From a checkpoint of a small mixture-of-experts model trained on Wikipedia.
Training: a variant of Muon for the experts, 6061 steps.
Below are experts of layer 6 (counted from 0) of a mixture-of-experts language model. Rows are named router (the router's row for the expert), up (a neuron's input weights, with its number) and show model dimensions 0-255. Each number is 128 + 24 x the weight over its row's rms, rounded and kept within 0 to 255. Numbers have three digits each.
After each expert's rows: "gets" lists some tokens that make up at least twice as much of what it gets as of all text. This comes from a sample of Wikipedia text that the model never trained on. Tokens count by the router's weight.

# expert 57
router:120098140112112162147158124130129153132168132142112140102177137120093151072139112142086121134129171124152145145174124112123124092153170072143128117145117126159096126123095076124141132125148120128077154189136123101130121128106110085131130143114151152097176142100093159140153142116123158091143142108146144119102137120111158132134202180107161117117190129090104147140148101140122120139125116138095123119123149103131106117138105153125163115131105110099162110140087114135126120127126146112124152177145119119122133093130172130145127110110116105156107139141123142133131176172102127118129131134159124083118175131119173123122131107129105162158157180122145178147162120162104148090132153155080131144148122121122147145164127112123151155141138083113144151102092145147159119142183118
up0:136162120135121160096090137094131124122178124139130158116134154110128153124155146140125151137129161138147134190119125099113127148135126151146117107112138160057114130098154140172130145120136146139110117112106084157134113120106110107115171105113112149127151171115123125171127158124102105102138168088112135151096115155114146135097145138162143098099149069129138198135104087122130159105125093124159101086097155152152131128114120142151135087146094129111163164127108119151117157183127110132136146169133130107134116096116119142117125147149103133111076175120073127129120123142141110143143172127137129118139146093123149064117092162109150094139135147119109133148124105123120111146144131117084080123108111148171132159091138132112206137146151097132122111089140117127157121108146085
gets: ".", ")", "==", ",", ":", "==="

# expert 48
router:115097105107104149107150095107131142128134112163138135096136159128106145129145105098149137102146147159139118134156153116145110120154151122061074115145095135150122112106093154133115097132145151155102104145111130114115112139147133100138139128155101099141159139125095170135143152141142147098109158107145132132117147140097155116165150141093121109136144103120105153149135115122155119157098102102185106176126164129110147127148124118145100192105141152107145111121115149149154114112147151109139125154157126132178107109102138098099140149117099105100111108143143161100086155170106164105088105110168090104100151211159166195131109092153147160133152124128143161144150170147151151131115167151122099108138114144095105112159097085147130157115117106162143140115119111131152116120107096
up0:119155110122105145108119104127149089148126121126138117147129109133104133116117117162112114156132138182129134139155126106094076185175142117120087122088086113108107119098123129186076108167141112136127092117141144085117082124073121133111182096158153135164168116123194147107129128129111163089072118139127109155136136162116136116153160159089107137112123131138157140147146124128152169081162136179146175140148170126163162140144141141110124171129112148169122119124096143128182118100142119129139153154153151119104151133122119132127130121095119123120131087138133114117098169103149166142093111118141133123108181091132113142128100126119102128137120096105150112117074132118126141143130091144107135100138110110137103122175118138120144113156115175108133147132073140156116127136109130
gets: ".", ". ", "is ", "\n", "9", "0"

# expert 32
router:102139142152091119108117148114149108120149117170165153085105124140123104163142090118141111116109121141148146134162119147168132141126102148170134136140135141129133090060127122138124125122112162182082121189138120058138156135172144096154111141112145106164153159165123118146152127096136106124134102134153172145101176138123122092126129156090120118125132078120153088140092148118140161126104110108178139154133117091114117158143109115127121123115130137142099120162144109121158121073142136122090091135162095122135101115156157097117129140157094115152130145150148147098149179099139120134131070133152150120100144155126162101113110111134145160122138105106145129156129136155149141124121134142108149113150117173153093148136118156113144157149116143156165179108095151156091068145123110
up0:114112168133107125132127116071163098126107150115098127068123111132148121134134108189129125141128088068104141135151183121114147133128134099115140114089123136175086060081097109155126141130132130149144119153132149144107158104121150144124109121088118140136119107091111201122113152084111128161143146160155104130133154120146132136127098112141140140133111120110103096153156086115153099141108152114160108087102128122107114131152140124105066134110156126180139131105167171124148178173165166142126076145134082138124185160134114150147105127123121124126123106120158151109112124122085122104152132145105116134108133067103147127123136142093130124111133124124145141136122180161155133109137123088109122127096126146128126162131133135128121132092143083137134120071123158099134132122108135
gets: ". ", "\n\n", "\n", "). ", "\". ", ".\" "

# expert 85
router:098099165131141146091166133116098158082106159114139117100097126160127146147099123132114140107117145160142103156123131115156124149161106177115096095131133127142122106115143112155128115127117130133083069158081106105109131121138142099136142115156099107152146126131147200141161130111088126122113108110143129132138142149141138141172151131112100167156165124136110107145164118112168110100117107143127151112126159167122113128119129107169179157110147132106116092088090116123140092102150163121092149108147115065138147133116126086101125132111144105148104160160149103125081138164134149120130126087140150128144163146146163134095094103154116146135084134066159127139124113138127140121095106154164108090135094133095135088121098137112167136102104131155178135144108084178118130122108131
up0:127129131094150143134156189108144131152099140160135121124090123118153125136119099140130137108097148115102107128104135102138140134136154132144119155128121118170155127111150131152149123121091113092095143118141145162106136131158134108116091118137105148147117153096148121075146144187140131122168146108082139122146164178100106062104121082130111143161129146094137132136140168143107129116133136118103114068158092134137087119105164113159112159092190138101142104138150090131137121127103164126091124130105108072149134088187122150131118144146109127079109138112123136168136141135118136116098129145090112111144110114109088158136108148139142102136127129119117113187138099159159100131072170147101125098141154164176145135155113103123125142119123143154142113124126130119108109138201093
gets: "m", "M", "km", "mi", "end", "S"

# expert 103
router:117106122147098157140093135148106110138148133085133154098173146144078146068145146127116163089153151146130119112131152133112149091133116155111133111145124129166119091125167154133111075137126147149063136134103144132157116135210114074090136107153120113127179116177162164118138104125148121138105149120130119152134128121103128111138130153120146132133121125088115168144109131103106144144125135168132139141125143163109128150142110127133138181104145139114151107128090138171142117132100135081096169157123144145127134107165122100112096092114080092119110093139126118145139149119117123134095106105126106098118120140165157188142144158124129138142109152164160171151127116151118135152092131140116148113177127126107117139144080169127096109082091117123160115127094141123139119101117072
up0:128146120117114127105124112095139136111140150108120161102182145151111177152116159153123136146153144142106117112130095150144123119090109119176155121085104169151152114104075128150118124093177102117181103112119130091124107137150115084133105107146134147135134101167096166125103115109137120123131167127111122155165110122129132108148152148152141170143097123098154157142128112101109101149136153079117163145100135174171166147126114124136128120130134144145144130140103112129167120114166126136145104112137161074078150114141060097164149184111102116156136104115138131144109150123102140131148150140150121119122149117129109140128121127152099094148131125149122075062110127142110086142127101182138118135125091113151110115080106138127139123072103136120132105165169167153110157130106097
gets: "\n", "\n\n", ":", "\n  ", ";", "/ "